Below are experts of layer 4 (counted from 0) of a mixture-of-experts language model. Rows are named down (a neuron's output weights, with its number) and show model dimensions 0-127. Each number is 200 + 20 x the weight over its row's rms, rounded and kept within 0 to 999.
Before each expert's rows: a language model's description of what the expert responds to. This comes from a sample of Wikipedia text that the model never trained on.

# expert 47
It responds to: Digits in codes. Single digits inside route numbers, catalogue codes, times and table numbers, such as Highway 4(7), US (7)6, P3(5)1, 4:(0)8.
down1,185,187,198,227,208,166,234,177,195,197,179,226,236,200,205,202,208,209,213,190,205,220,230,217,165,213,216,191,185,238,187,217,215,211,222,188,207,176,186,189,218,189,177,189,155,174,202,189,223,207,215,186,183,198,190,193,191,226,208,250,190,236,193,221,170,207,181,180,227,223,223,202,220,190,214,215,188,165,186,205,188,198,172,163,220,207,250,184,189,208,217,222,173,177,191,196,169,186,203,199,212,214,212,189,202,213,194,164,169,208,173,230,195,175,236,241,207,236,187,172,195,212,192,205,192,198,207,178
down2,196,189,195,182,204,205,196,207,202,192,185,181,218,203,181,196,204,223,209,188,209,185,237,207,204,211,189,176,177,233,203,213,192,190,188,164,204,203,185,196,199,216,212,168,192,219,214,196,231,205,199,207,211,190,218,242,183,195,206,195,152,176,222,203,245,195,229,205,193,212,178,208,217,175,205,211,160,210,204,189,209,195,207,188,185,190,226,224,152,186,225,236,221,193,194,223,204,243,217,182,167,204,154,208,224,198,222,198,187,193,196,225,161,205,206,170,243,192,201,232,224,243,190,217,238,194,159,183
down3,234,238,211,159,204,212,201,192,199,166,192,236,217,202,211,209,185,178,200,217,214,212,223,195,198,214,167,175,167,191,194,187,202,191,210,187,183,185,167,202,187,199,199,204,216,180,203,190,199,202,188,220,194,214,207,216,178,191,191,232,223,167,188,175,231,197,174,188,210,239,229,190,225,260,206,199,179,241,215,231,187,185,199,154,226,178,223,199,200,180,182,190,221,201,207,209,175,188,217,218,194,228,205,198,177,197,187,228,261,219,230,222,219,185,212,165,190,199,217,185,197,183,196,206,214,193,212,216
down4,173,196,189,196,157,232,222,213,208,204,206,175,219,195,199,175,188,193,162,203,210,203,224,202,180,201,196,199,192,159,222,210,177,188,197,226,190,192,178,181,174,190,210,193,201,204,195,195,213,216,170,241,173,170,180,221,204,213,178,185,199,211,244,214,198,217,236,189,206,176,235,212,194,199,180,207,226,214,207,191,201,223,201,177,206,239,185,200,224,207,239,232,231,229,189,188,177,218,186,231,180,249,219,214,211,147,177,202,197,184,194,193,198,196,189,218,178,190,162,225,196,186,180,179,180,188,224,184
down5,200,166,182,198,235,190,198,170,204,223,237,221,193,216,196,222,204,230,180,193,207,203,216,203,182,243,171,217,185,155,228,203,195,215,191,211,189,158,199,177,205,192,189,196,223,220,202,208,187,221,170,203,235,174,195,186,209,159,194,220,197,209,219,184,188,182,239,198,185,236,192,220,224,216,221,216,158,193,212,223,187,198,215,226,202,236,207,225,194,160,183,231,206,172,221,178,189,221,189,177,245,190,207,176,204,190,204,194,212,175,217,210,164,236,179,184,191,210,206,197,216,217,212,197,195,198,208,221
down6,171,252,188,187,194,203,200,226,178,219,202,170,237,214,215,200,188,186,195,213,184,198,187,176,207,202,207,188,169,225,195,197,148,188,208,167,200,227,227,205,232,199,222,176,197,163,187,197,216,214,199,177,219,196,177,206,199,178,208,217,233,229,183,203,223,188,217,206,176,187,190,208,207,182,215,239,128,218,217,213,172,195,202,165,190,235,210,207,217,217,191,186,189,203,216,209,208,218,231,193,215,230,233,212,191,185,184,195,198,176,202,197,203,169,193,224,182,202,218,193,207,194,197,246,192,179,217,179
down7,232,203,160,192,213,229,223,185,173,196,205,196,176,217,195,195,188,211,192,221,177,171,192,175,238,185,192,174,217,165,173,214,183,189,190,212,205,233,203,227,194,171,156,186,212,199,211,226,181,212,206,208,197,222,197,203,207,206,205,225,201,167,218,216,230,204,186,175,184,193,209,205,217,163,210,165,223,201,204,182,211,190,189,205,148,193,185,229,236,221,160,198,194,189,186,210,205,200,209,203,187,181,194,231,217,167,217,226,142,220,205,190,174,213,183,204,190,196,192,223,184,177,182,216,205,200,233,164
down8,179,233,255,168,194,156,195,171,180,174,211,191,201,202,203,209,209,211,221,206,219,201,223,214,182,221,194,217,202,212,210,215,226,217,209,195,204,197,176,212,189,187,205,219,194,209,211,175,200,196,199,199,176,182,178,204,213,194,202,186,190,198,219,207,192,197,200,222,218,187,218,220,204,198,221,199,161,202,191,186,201,154,224,235,193,188,188,179,232,183,199,231,200,213,206,189,208,224,187,149,217,200,203,216,232,197,226,204,154,193,162,158,200,224,240,193,209,182,167,222,224,255,214,226,174,210,209,181
down9,233,192,176,178,177,183,184,207,209,190,209,238,191,159,211,223,181,193,193,194,203,196,184,201,212,201,114,204,210,204,208,175,191,196,213,192,214,170,203,179,211,240,203,205,239,167,219,218,217,200,201,210,176,168,215,195,240,188,208,183,214,181,201,187,185,172,201,210,219,176,196,164,180,184,225,200,212,195,183,192,236,215,183,173,188,216,213,206,192,178,148,210,210,210,189,238,220,208,203,213,211,220,176,223,181,203,168,208,203,193,168,224,212,195,199,209,203,180,194,173,183,205,155,185,196,199,192,201
down10,200,181,182,206,197,182,193,204,230,235,221,195,216,203,193,196,206,204,195,165,182,226,161,186,208,213,248,230,216,192,175,174,176,222,179,182,211,168,220,203,234,183,171,183,207,186,222,204,206,231,226,177,176,195,195,229,198,245,205,178,230,187,199,184,206,165,200,210,210,188,221,180,208,184,180,206,195,163,207,237,220,196,211,228,231,191,203,192,205,201,186,198,189,199,197,192,209,220,205,200,187,229,208,226,162,197,170,217,246,197,204,187,169,175,200,194,173,232,196,209,203,171,168,191,159,185,197,222
down11,160,216,198,180,228,221,199,208,176,193,184,201,191,184,201,206,211,202,211,196,194,252,229,192,211,184,221,203,201,187,146,184,248,179,213,216,186,164,171,194,202,193,191,252,189,224,212,218,175,185,176,217,191,206,220,172,199,185,217,202,224,195,223,205,215,209,189,220,179,199,219,222,216,173,183,206,227,194,189,204,213,188,205,208,196,192,213,213,231,226,201,210,215,184,202,188,231,220,252,166,194,196,203,222,234,198,185,223,197,180,199,166,205,232,167,220,248,186,179,215,199,200,214,181,204,177,216,216
down12,213,170,202,209,202,245,226,221,233,201,223,223,216,185,208,197,178,209,196,186,202,203,173,199,215,234,241,215,217,190,196,239,141,203,230,182,184,176,215,200,172,197,200,209,213,205,218,194,211,205,175,224,199,187,233,179,176,218,178,180,185,194,201,217,213,211,220,235,179,197,208,191,239,161,219,202,161,165,193,187,228,205,166,209,195,202,188,210,176,204,194,216,188,195,197,217,180,223,201,221,201,192,206,170,186,203,196,203,179,245,188,235,156,218,209,196,204,181,155,203,199,199,224,200,190,208,187,191
down13,208,202,188,195,200,203,203,180,175,221,206,228,196,176,168,235,189,200,201,199,178,225,232,202,164,226,182,209,202,219,192,204,180,200,188,202,182,183,167,175,205,193,186,193,228,209,194,165,175,207,192,200,235,227,217,215,215,199,188,223,197,205,199,209,221,193,197,209,193,219,202,191,161,189,202,205,178,200,218,207,207,199,230,230,249,215,203,233,193,160,164,228,177,185,199,198,226,189,192,219,255,174,164,222,183,191,183,196,184,189,205,199,144,197,180,194,256,203,229,191,188,171,223,204,192,200,180,213
down14,208,192,202,211,191,198,208,229,172,216,177,176,219,226,179,231,190,149,193,247,182,214,187,187,204,161,192,189,206,173,241,220,222,215,222,187,179,221,203,197,204,210,179,229,235,190,166,247,192,163,209,204,203,215,179,214,166,165,221,188,218,195,187,197,186,219,217,233,203,200,212,196,173,190,219,215,224,194,184,179,184,198,166,218,186,182,192,208,217,198,215,212,195,151,201,213,208,220,185,193,200,201,242,195,197,239,203,236,202,169,195,201,220,197,174,200,224,206,215,180,206,193,194,194,173,182,186,206
down15,208,194,188,174,195,185,216,214,228,233,189,155,182,206,218,153,208,227,180,203,218,198,194,234,205,176,183,220,190,211,180,184,204,232,163,179,252,212,188,213,200,227,180,221,228,207,194,182,204,222,182,206,165,184,182,226,175,233,166,168,171,161,186,160,210,221,185,216,217,199,204,167,185,215,211,172,223,189,171,220,175,218,232,228,215,213,183,217,197,206,212,222,232,199,203,191,196,191,212,217,165,204,224,174,202,189,204,203,199,187,193,208,165,187,193,206,206,206,190,205,205,179,217,206,200,180,209,199
down16,185,206,211,188,150,176,209,184,217,169,195,196,182,214,197,212,214,205,208,193,217,179,218,195,220,183,237,205,191,150,170,134,161,190,218,208,202,208,213,219,179,179,216,195,212,191,204,199,185,148,201,187,250,221,154,221,183,231,192,209,175,199,225,212,199,217,188,207,234,192,220,179,222,165,223,207,192,200,160,210,199,210,193,204,188,195,232,192,202,209,181,208,197,198,213,206,189,219,202,223,174,217,214,187,221,229,184,205,183,192,206,224,210,180,207,209,177,167,185,183,232,193,202,215,204,228,195,208
down17,234,191,206,195,207,209,201,162,166,207,254,230,215,196,223,183,271,192,171,183,221,196,196,205,162,199,187,212,210,212,198,206,194,224,183,177,178,214,186,189,188,216,193,183,213,190,195,222,179,214,201,189,202,213,207,199,182,209,225,227,161,203,163,202,192,179,202,212,210,223,182,181,186,223,208,151,136,198,236,206,205,225,182,207,206,210,194,219,185,201,201,177,204,148,180,223,206,186,195,185,209,189,211,206,191,197,213,169,189,194,180,194,194,187,174,223,175,193,198,207,217,190,177,189,206,211,230,185

# expert 57
It responds to: Punctuation inside numbers. Decimal points, dashes, slashes and plus signs between digits in scores, measurements and tables, such as 31.3, 1-1, 2/9, 15+3.
down4,234,166,154,177,185,196,207,221,195,179,216,181,157,225,167,233,200,164,217,207,255,199,202,216,224,202,219,201,208,229,208,214,177,196,187,185,203,178,184,186,203,197,207,197,221,193,203,190,170,178,195,193,200,214,169,181,216,208,169,207,244,175,220,186,191,232,202,167,170,178,214,214,170,234,225,188,231,204,207,202,228,200,205,179,233,212,186,166,193,195,205,206,195,190,186,207,199,213,194,201,175,236,197,179,177,210,200,184,213,215,174,172,206,190,213,234,208,179,193,225,199,194,205,187,246,208,185,194
down5,184,216,177,204,218,237,182,204,193,207,192,240,198,157,212,209,220,196,197,199,141,222,195,188,186,227,186,206,206,198,194,195,174,222,208,226,203,194,190,221,191,192,189,217,182,198,201,188,190,213,158,201,179,236,185,216,205,181,157,207,202,180,180,189,229,191,190,183,191,207,177,216,186,217,203,185,170,240,205,200,181,170,193,234,187,194,232,196,188,223,204,165,188,178,192,165,206,225,203,207,210,227,198,170,179,206,215,222,188,172,175,179,230,196,140,215,175,203,214,190,188,199,215,233,200,199,197,241
down6,165,213,207,167,219,202,198,222,159,192,210,200,202,212,211,211,185,177,226,237,202,197,190,188,183,172,218,204,162,183,196,197,191,205,206,182,214,223,211,172,241,211,251,206,212,214,202,227,167,209,168,196,203,208,186,208,220,191,189,212,215,191,199,189,206,150,232,182,156,209,174,216,190,212,167,185,171,211,197,196,198,156,217,181,170,223,222,166,180,194,243,231,200,195,181,221,189,188,181,214,182,205,189,178,192,203,217,221,184,205,231,226,202,206,193,190,183,212,213,184,208,222,236,209,189,219,188,228
down7,205,203,187,180,211,200,221,202,225,203,190,218,200,158,210,162,183,196,189,162,187,192,184,230,190,170,157,210,220,173,166,169,209,181,200,195,208,189,174,223,235,175,164,200,168,190,203,194,195,190,221,196,186,208,215,176,180,207,211,200,225,202,189,201,190,259,200,192,212,203,197,209,173,182,185,213,190,209,208,227,224,209,215,179,195,243,187,233,180,204,201,213,220,192,226,201,238,191,182,170,201,211,191,207,161,186,223,184,217,205,216,225,188,217,182,198,167,197,186,169,190,193,174,207,205,181,145,175
down8,203,198,222,179,178,243,217,195,185,181,231,198,196,216,223,217,219,168,216,188,177,159,184,213,193,186,207,196,159,252,216,222,211,207,215,220,191,230,197,191,197,208,171,207,201,179,180,190,180,187,205,201,206,153,199,196,193,223,187,207,204,201,232,164,195,205,197,235,185,146,210,194,242,214,249,165,197,212,194,184,201,212,227,182,227,208,196,204,182,173,211,202,214,197,186,225,178,185,211,192,206,203,225,189,208,239,222,219,203,180,181,200,216,236,235,185,179,202,199,184,221,223,215,204,218,185,187,202
down9,185,225,177,200,199,218,209,197,212,201,219,219,195,165,183,195,233,206,224,193,193,168,158,219,188,206,217,211,188,166,230,185,201,216,190,170,177,213,221,138,194,199,187,217,229,224,163,216,194,214,175,165,175,158,195,204,224,180,203,196,192,196,206,182,226,152,181,185,217,192,201,191,195,219,162,169,198,209,193,154,179,223,156,197,192,183,213,207,189,211,196,198,206,193,215,207,207,239,184,216,202,190,182,193,201,175,179,167,210,184,188,214,190,191,194,171,219,200,232,209,210,206,190,189,206,234,180,215
down10,205,210,192,213,194,178,208,218,240,216,196,231,156,146,195,205,195,199,185,183,193,204,225,202,216,168,230,208,253,157,214,196,177,232,207,197,191,257,188,206,232,158,213,181,188,228,187,200,201,187,173,203,204,185,195,212,218,208,201,181,200,192,182,202,224,188,190,196,178,182,194,184,205,215,187,211,201,172,202,203,171,254,193,220,206,195,190,183,163,213,166,199,215,199,193,172,212,202,213,199,191,210,188,178,218,231,224,162,173,200,202,199,219,170,194,172,203,188,188,194,192,205,223,209,171,225,214,212
down11,174,192,184,186,187,187,199,246,194,184,161,229,217,187,194,200,195,198,223,231,222,227,218,181,160,211,213,197,204,176,152,188,176,216,199,201,201,240,190,196,196,192,194,212,181,209,179,230,196,208,150,199,132,185,199,194,212,193,216,196,183,156,198,208,191,184,191,215,178,207,174,176,214,200,195,222,213,198,234,218,223,188,186,214,213,227,235,192,191,198,199,184,213,236,196,186,194,203,217,217,200,203,217,213,215,216,198,204,203,186,215,204,230,189,160,210,189,166,189,239,176,191,191,212,200,168,169,179
down12,232,191,203,195,164,208,175,216,223,193,198,205,237,178,233,228,216,204,201,191,201,215,174,202,204,186,207,172,200,210,206,194,178,202,197,182,205,196,187,193,200,187,166,199,204,207,197,211,218,220,196,247,172,186,210,183,182,201,195,150,208,165,188,191,197,189,175,194,207,175,207,215,218,224,211,177,184,190,213,180,199,198,144,181,189,237,176,206,210,162,184,144,213,230,211,212,201,227,182,183,230,190,175,196,205,201,191,210,221,202,205,211,180,222,217,188,192,211,169,261,157,206,208,181,163,200,214,195
down13,204,212,201,193,201,185,179,225,199,193,213,207,197,173,180,193,214,188,240,178,186,198,181,206,165,187,178,199,196,216,224,189,199,207,200,240,227,196,157,178,192,218,197,195,255,206,210,206,194,226,168,198,181,199,202,220,199,167,182,179,197,211,211,207,211,227,235,209,231,190,168,197,213,197,168,201,196,146,195,200,174,220,132,204,217,177,206,216,188,195,159,227,204,185,204,186,207,202,194,210,200,214,225,227,215,231,233,211,220,190,201,186,186,174,203,233,174,192,194,194,218,236,224,189,180,178,183,195
down14,209,211,186,195,179,193,218,201,201,207,196,198,187,244,194,183,205,206,213,214,190,219,231,206,183,215,222,184,187,177,224,204,175,217,224,202,170,199,222,207,204,211,221,229,221,198,177,181,204,227,181,223,193,215,158,192,183,205,202,190,201,192,204,225,177,224,192,210,226,213,215,188,199,227,213,262,199,188,194,214,209,176,180,170,188,193,197,219,188,204,192,210,217,148,214,200,174,220,181,207,180,191,210,197,209,183,197,221,185,220,195,208,205,234,204,208,153,130,227,239,209,222,181,216,245,213,195,235
down15,180,203,202,201,215,174,230,214,204,196,203,214,153,224,204,178,171,217,210,215,224,163,206,185,205,196,223,243,198,219,206,242,184,199,203,196,206,213,189,210,189,208,197,187,170,188,215,203,173,229,200,171,155,214,202,165,208,207,174,163,205,192,214,171,201,227,178,191,183,242,214,197,176,220,207,174,191,178,223,194,195,214,214,194,153,158,157,182,196,195,202,174,203,172,215,189,175,212,244,204,182,218,205,229,169,172,220,212,206,202,212,162,192,208,180,202,209,200,195,219,195,183,216,186,190,174,197,212
down16,171,190,197,219,178,215,222,178,210,203,172,223,194,211,159,207,223,272,175,218,191,217,211,189,225,213,205,206,179,232,219,225,192,170,205,208,167,225,204,184,219,201,186,230,226,211,208,202,232,180,173,176,213,235,196,209,216,199,176,170,175,181,191,193,219,183,166,211,233,190,178,195,175,191,227,202,218,201,212,200,195,195,179,179,236,209,229,220,195,188,198,217,199,190,205,213,202,196,169,209,231,174,209,237,194,205,192,191,201,187,206,188,186,223,177,176,217,173,183,210,198,227,226,223,193,243,194,212
down17,181,205,198,218,239,236,184,165,187,195,199,175,192,192,205,254,201,206,183,191,173,190,212,207,209,167,225,205,189,220,189,160,206,177,180,191,208,212,199,232,161,170,186,156,202,213,206,176,214,200,184,180,194,189,231,220,200,194,220,182,202,188,207,240,217,218,198,177,187,199,210,219,232,160,221,181,191,183,170,187,185,210,202,204,217,197,177,208,243,210,197,215,181,222,189,210,174,210,245,196,167,224,208,197,209,202,217,182,196,215,206,163,189,219,173,215,226,228,197,201,231,206,201,210,182,206,237,177
down18,195,217,247,188,221,200,163,189,220,170,208,186,210,181,216,229,207,223,210,196,188,195,205,171,201,220,228,193,214,207,222,170,183,207,194,186,189,190,187,221,203,216,192,210,217,199,187,199,211,192,181,186,244,185,210,177,203,155,166,208,228,210,217,204,193,216,220,174,183,181,170,243,165,192,215,248,244,192,231,192,167,222,175,211,192,210,184,206,231,219,206,202,224,208,201,242,189,237,182,207,192,209,210,184,202,192,166,197,208,169,180,225,202,211,216,224,199,211,176,180,207,173,210,222,182,184,199,225
down19,202,199,182,173,209,233,187,214,194,219,205,185,184,198,213,207,199,225,213,233,231,189,163,197,234,159,173,165,234,250,218,178,213,185,205,178,179,213,228,195,171,212,191,217,195,229,169,221,174,214,191,204,189,174,187,184,210,208,214,195,209,218,198,193,219,212,174,218,219,179,209,216,199,205,186,203,218,163,224,202,205,162,188,167,210,224,183,218,228,211,189,214,210,198,199,177,177,219,249,228,195,207,228,194,227,188,210,193,219,203,200,187,208,181,185,199,173,262,204,180,183,197,205,216,177,215,199,181
down20,233,216,178,207,205,215,216,192,150,214,188,155,204,204,202,162,194,177,193,212,196,242,188,226,202,221,173,220,165,214,188,194,169,198,204,180,197,220,180,213,203,192,168,209,199,235,201,185,187,202,187,193,218,187,167,218,206,203,198,205,205,189,190,218,247,172,239,198,192,261,182,210,177,207,201,164,232,187,202,184,205,204,229,216,201,243,198,229,197,201,192,195,196,238,209,222,203,218,195,174,150,232,228,191,213,202,215,219,183,186,200,189,195,216,192,187,206,187,191,198,224,171,220,209,184,201,202,214

# expert 32
It responds to: Pieces after periods or dots. Pieces right after a dot inside URLs, abbreviations, decimals and initials, such as gov, com, T.T., 101.3, plus sentence starters like In, On.
down2,189,170,206,176,208,179,204,151,196,188,209,153,181,182,198,207,183,188,226,152,165,222,176,182,202,174,186,233,193,207,192,200,204,208,197,166,193,213,203,168,231,188,192,193,185,222,187,147,197,203,207,205,177,207,207,189,217,179,174,161,181,205,177,191,195,222,197,198,201,203,199,186,187,209,188,213,147,208,205,214,163,187,203,199,211,190,225,236,190,186,222,204,192,252,157,221,224,171,215,200,204,223,164,209,215,224,199,201,190,207,200,188,196,235,172,216,202,200,216,201,232,190,208,189,203,207,212,175
down3,199,236,196,201,197,219,213,204,236,155,194,171,188,225,178,198,205,206,175,193,200,219,179,171,202,205,201,172,195,184,212,207,185,208,211,214,198,213,187,203,219,185,191,206,186,218,164,248,180,202,169,216,173,189,210,197,224,195,165,197,243,202,202,218,229,181,187,193,178,186,206,206,168,233,193,200,228,211,209,189,205,187,175,189,236,191,176,158,213,162,193,167,195,195,209,205,221,257,217,201,207,244,177,215,214,225,161,212,193,206,217,156,189,201,204,220,202,175,188,197,200,219,218,200,228,215,179,212
down4,236,194,161,196,186,223,211,195,205,197,227,197,235,208,205,231,190,217,180,212,179,211,153,161,193,186,196,196,205,210,189,196,230,172,201,195,209,178,197,199,166,226,163,200,199,227,203,190,192,219,182,192,210,192,199,205,202,215,187,211,210,138,193,204,197,194,213,223,178,182,232,180,181,232,202,209,213,182,191,219,226,178,217,208,219,207,199,181,213,172,234,201,220,207,178,229,184,194,149,200,186,220,225,217,208,185,222,190,184,145,194,206,237,202,180,172,154,216,188,230,194,201,199,190,197,178,200,207
down5,239,202,159,225,193,183,185,213,180,196,236,219,215,191,206,212,213,212,176,211,222,184,199,169,180,215,158,222,167,185,179,194,176,195,181,186,207,201,189,212,204,248,182,179,202,215,193,177,219,208,171,203,188,185,181,211,209,216,212,198,232,201,187,197,181,207,180,186,205,167,207,208,167,212,215,189,221,204,209,185,210,187,183,193,202,190,193,198,195,197,207,185,183,183,241,199,240,188,177,198,223,203,176,189,222,169,219,202,190,229,150,211,196,178,203,195,219,175,206,181,255,188,183,179,241,202,255,218
down6,176,204,204,224,196,160,218,208,217,214,221,202,205,218,171,215,216,147,188,223,170,229,193,188,214,212,226,202,179,224,214,202,179,166,189,176,216,199,221,204,235,207,193,185,190,182,220,230,202,236,195,197,197,208,203,221,179,208,180,226,214,219,215,194,220,214,197,185,193,154,188,207,226,201,211,195,137,172,234,206,180,192,220,171,221,204,207,215,170,189,189,208,215,177,253,196,223,205,205,221,183,217,214,210,228,215,209,208,239,164,186,189,232,204,189,217,207,211,199,208,211,195,186,212,197,205,239,208
down7,212,205,198,180,182,179,174,196,209,230,204,190,177,211,221,221,200,199,190,217,198,195,209,197,208,189,202,202,188,166,202,179,198,238,188,193,207,212,226,224,173,221,201,197,189,197,184,208,239,200,203,229,216,218,195,170,213,194,173,182,223,171,204,161,213,171,167,202,184,206,216,238,165,207,243,237,219,200,223,217,201,181,197,179,153,211,224,223,212,225,158,182,159,182,201,234,215,187,184,164,210,180,203,196,192,190,199,220,221,187,190,199,218,199,201,248,188,189,186,183,200,185,205,201,199,237,164,162
down8,211,217,236,174,196,188,195,206,193,202,224,208,190,195,189,206,193,175,189,170,236,212,190,206,195,180,216,234,197,198,198,186,176,202,211,220,235,198,221,226,187,214,216,198,205,191,178,164,191,165,208,196,226,187,208,206,198,205,181,197,189,195,204,192,209,163,225,242,208,161,179,174,200,158,189,206,235,194,200,162,204,184,206,207,166,206,218,197,197,204,209,226,203,246,228,202,211,195,210,195,169,211,235,213,203,175,187,210,214,241,173,178,201,225,240,193,188,219,224,221,171,229,212,189,138,191,182,206
down9,217,219,171,210,216,198,199,203,212,185,222,231,192,219,216,203,176,194,218,176,189,196,194,195,209,218,177,187,175,165,220,214,208,194,187,165,176,191,225,199,207,212,218,215,191,161,202,205,192,178,214,181,246,193,213,191,201,154,214,204,220,172,178,190,230,171,208,194,240,184,215,193,189,197,211,194,215,208,191,198,189,225,186,187,156,224,220,170,168,204,230,225,209,214,183,180,207,242,206,237,193,194,174,209,198,194,166,205,221,198,191,210,241,197,219,201,263,196,210,187,205,182,173,173,171,191,217,222
down10,184,193,204,231,221,201,206,162,202,208,186,197,197,167,153,204,183,198,195,179,200,227,200,244,218,225,175,208,183,200,218,179,208,247,186,224,176,206,235,232,182,183,209,223,183,191,214,202,198,186,156,190,222,190,176,235,193,192,196,188,189,172,201,199,205,194,184,182,195,158,208,201,201,180,183,214,233,157,189,221,189,209,227,178,192,221,176,180,221,190,184,153,205,165,233,201,200,217,184,185,200,185,201,195,198,209,177,205,195,232,189,196,198,177,243,207,198,216,163,203,195,198,168,181,219,207,226,181
down11,178,218,209,189,206,194,166,193,176,148,166,222,194,199,168,187,204,202,210,254,207,254,203,159,196,198,169,199,209,183,166,218,196,202,175,210,224,185,184,228,207,222,231,197,190,216,191,222,178,193,207,211,197,176,200,187,230,198,195,188,213,211,205,187,207,204,198,195,165,206,191,186,218,196,182,190,218,204,193,224,182,207,205,222,208,196,214,185,170,208,239,238,251,222,187,205,214,214,221,214,171,205,235,202,225,222,166,189,200,187,226,185,213,181,192,241,241,199,210,217,193,194,194,197,210,179,221,197
down12,208,209,185,189,184,245,162,218,181,149,217,190,206,177,227,235,166,225,239,191,206,206,193,199,210,203,178,195,208,212,196,198,208,209,207,228,171,198,201,216,201,197,202,192,235,229,217,197,175,187,181,207,172,213,180,201,178,230,178,210,195,194,198,197,195,199,175,222,210,178,202,254,204,223,187,196,181,202,174,177,234,186,142,228,214,187,177,187,181,195,217,200,226,218,188,251,215,189,200,232,228,184,205,203,187,196,208,192,208,199,222,222,167,178,186,190,166,193,198,188,223,182,200,181,202,202,186,228
down13,206,177,236,230,205,187,178,162,213,208,204,194,213,185,197,173,203,223,179,197,222,214,179,234,215,182,211,212,209,206,194,193,238,177,186,203,197,206,191,199,187,220,257,176,204,208,227,183,193,172,193,164,202,205,218,203,207,196,203,211,150,214,185,203,230,206,232,207,198,179,195,190,178,206,203,245,222,204,196,206,185,184,202,214,258,202,211,242,200,184,178,197,181,180,220,191,191,212,237,177,188,171,195,208,243,206,199,232,208,210,163,234,183,203,213,215,228,187,209,193,198,214,240,185,203,190,191,174
down14,212,173,189,198,221,201,215,220,188,215,219,217,202,220,172,211,208,203,198,209,215,193,231,202,219,226,216,183,166,200,187,207,189,214,188,189,210,201,226,209,191,214,181,249,207,189,188,202,215,208,220,190,195,227,221,223,218,166,229,188,196,200,215,172,215,214,201,217,182,206,179,212,173,183,203,203,189,139,223,188,191,202,186,162,203,180,200,178,194,167,187,185,217,198,223,166,210,201,163,180,196,203,226,171,186,226,213,206,199,183,225,223,206,221,222,197,194,192,230,259,218,193,163,265,220,197,202,220
down15,177,170,174,198,218,220,183,215,223,216,188,222,193,177,222,200,173,220,186,208,210,207,195,215,243,208,210,222,195,234,194,203,227,214,202,194,232,179,173,175,246,187,221,243,195,214,254,184,180,214,180,238,179,211,179,195,153,199,212,185,221,197,163,232,183,232,186,210,161,183,219,211,166,193,189,194,203,190,191,212,175,235,204,203,199,198,215,180,189,189,208,232,198,181,213,211,183,180,228,201,181,226,199,202,209,189,213,194,208,193,190,193,208,203,157,211,186,207,209,221,200,178,228,176,202,207,237,203
down16,266,214,218,207,189,199,185,178,171,161,196,187,199,214,153,181,206,194,224,208,187,199,222,201,212,208,181,203,165,224,202,193,207,161,237,215,205,196,173,198,216,195,193,215,227,186,186,182,223,198,189,166,192,212,190,190,205,194,215,185,155,196,152,192,208,181,212,191,206,171,223,230,219,194,184,203,212,216,201,205,223,160,172,192,191,228,213,194,204,185,221,218,200,191,191,184,204,155,206,233,228,216,196,223,161,204,176,205,196,187,205,191,211,234,199,178,212,200,221,210,185,198,179,200,226,237,177,170
down17,161,226,176,215,188,175,215,209,183,187,240,163,225,185,204,193,212,183,207,197,215,210,267,217,200,211,222,176,179,208,231,193,194,214,123,214,174,208,188,211,196,228,216,198,211,200,248,217,185,205,215,198,178,195,177,182,204,194,208,166,223,195,188,214,213,190,220,192,200,219,217,192,203,204,180,230,195,205,228,173,215,184,222,170,191,200,195,199,224,193,234,182,229,207,220,201,192,197,223,195,199,191,241,201,232,211,210,177,175,193,198,207,177,208,180,220,194,190,221,200,233,205,181,181,189,185,180,193
down18,205,218,246,223,232,210,185,197,184,164,227,207,171,167,224,215,205,189,166,190,186,202,192,195,200,194,176,208,192,181,216,161,206,208,199,192,236,222,235,190,207,194,198,149,193,195,235,184,173,196,176,203,210,211,256,184,222,183,165,180,215,219,203,209,191,174,222,223,213,194,186,219,187,205,168,201,221,198,177,228,220,199,196,218,208,199,175,186,232,182,198,193,212,224,195,197,158,208,191,188,184,193,239,182,197,213,180,192,218,189,178,193,170,220,206,192,255,186,204,204,197,204,233,190,179,201,201,218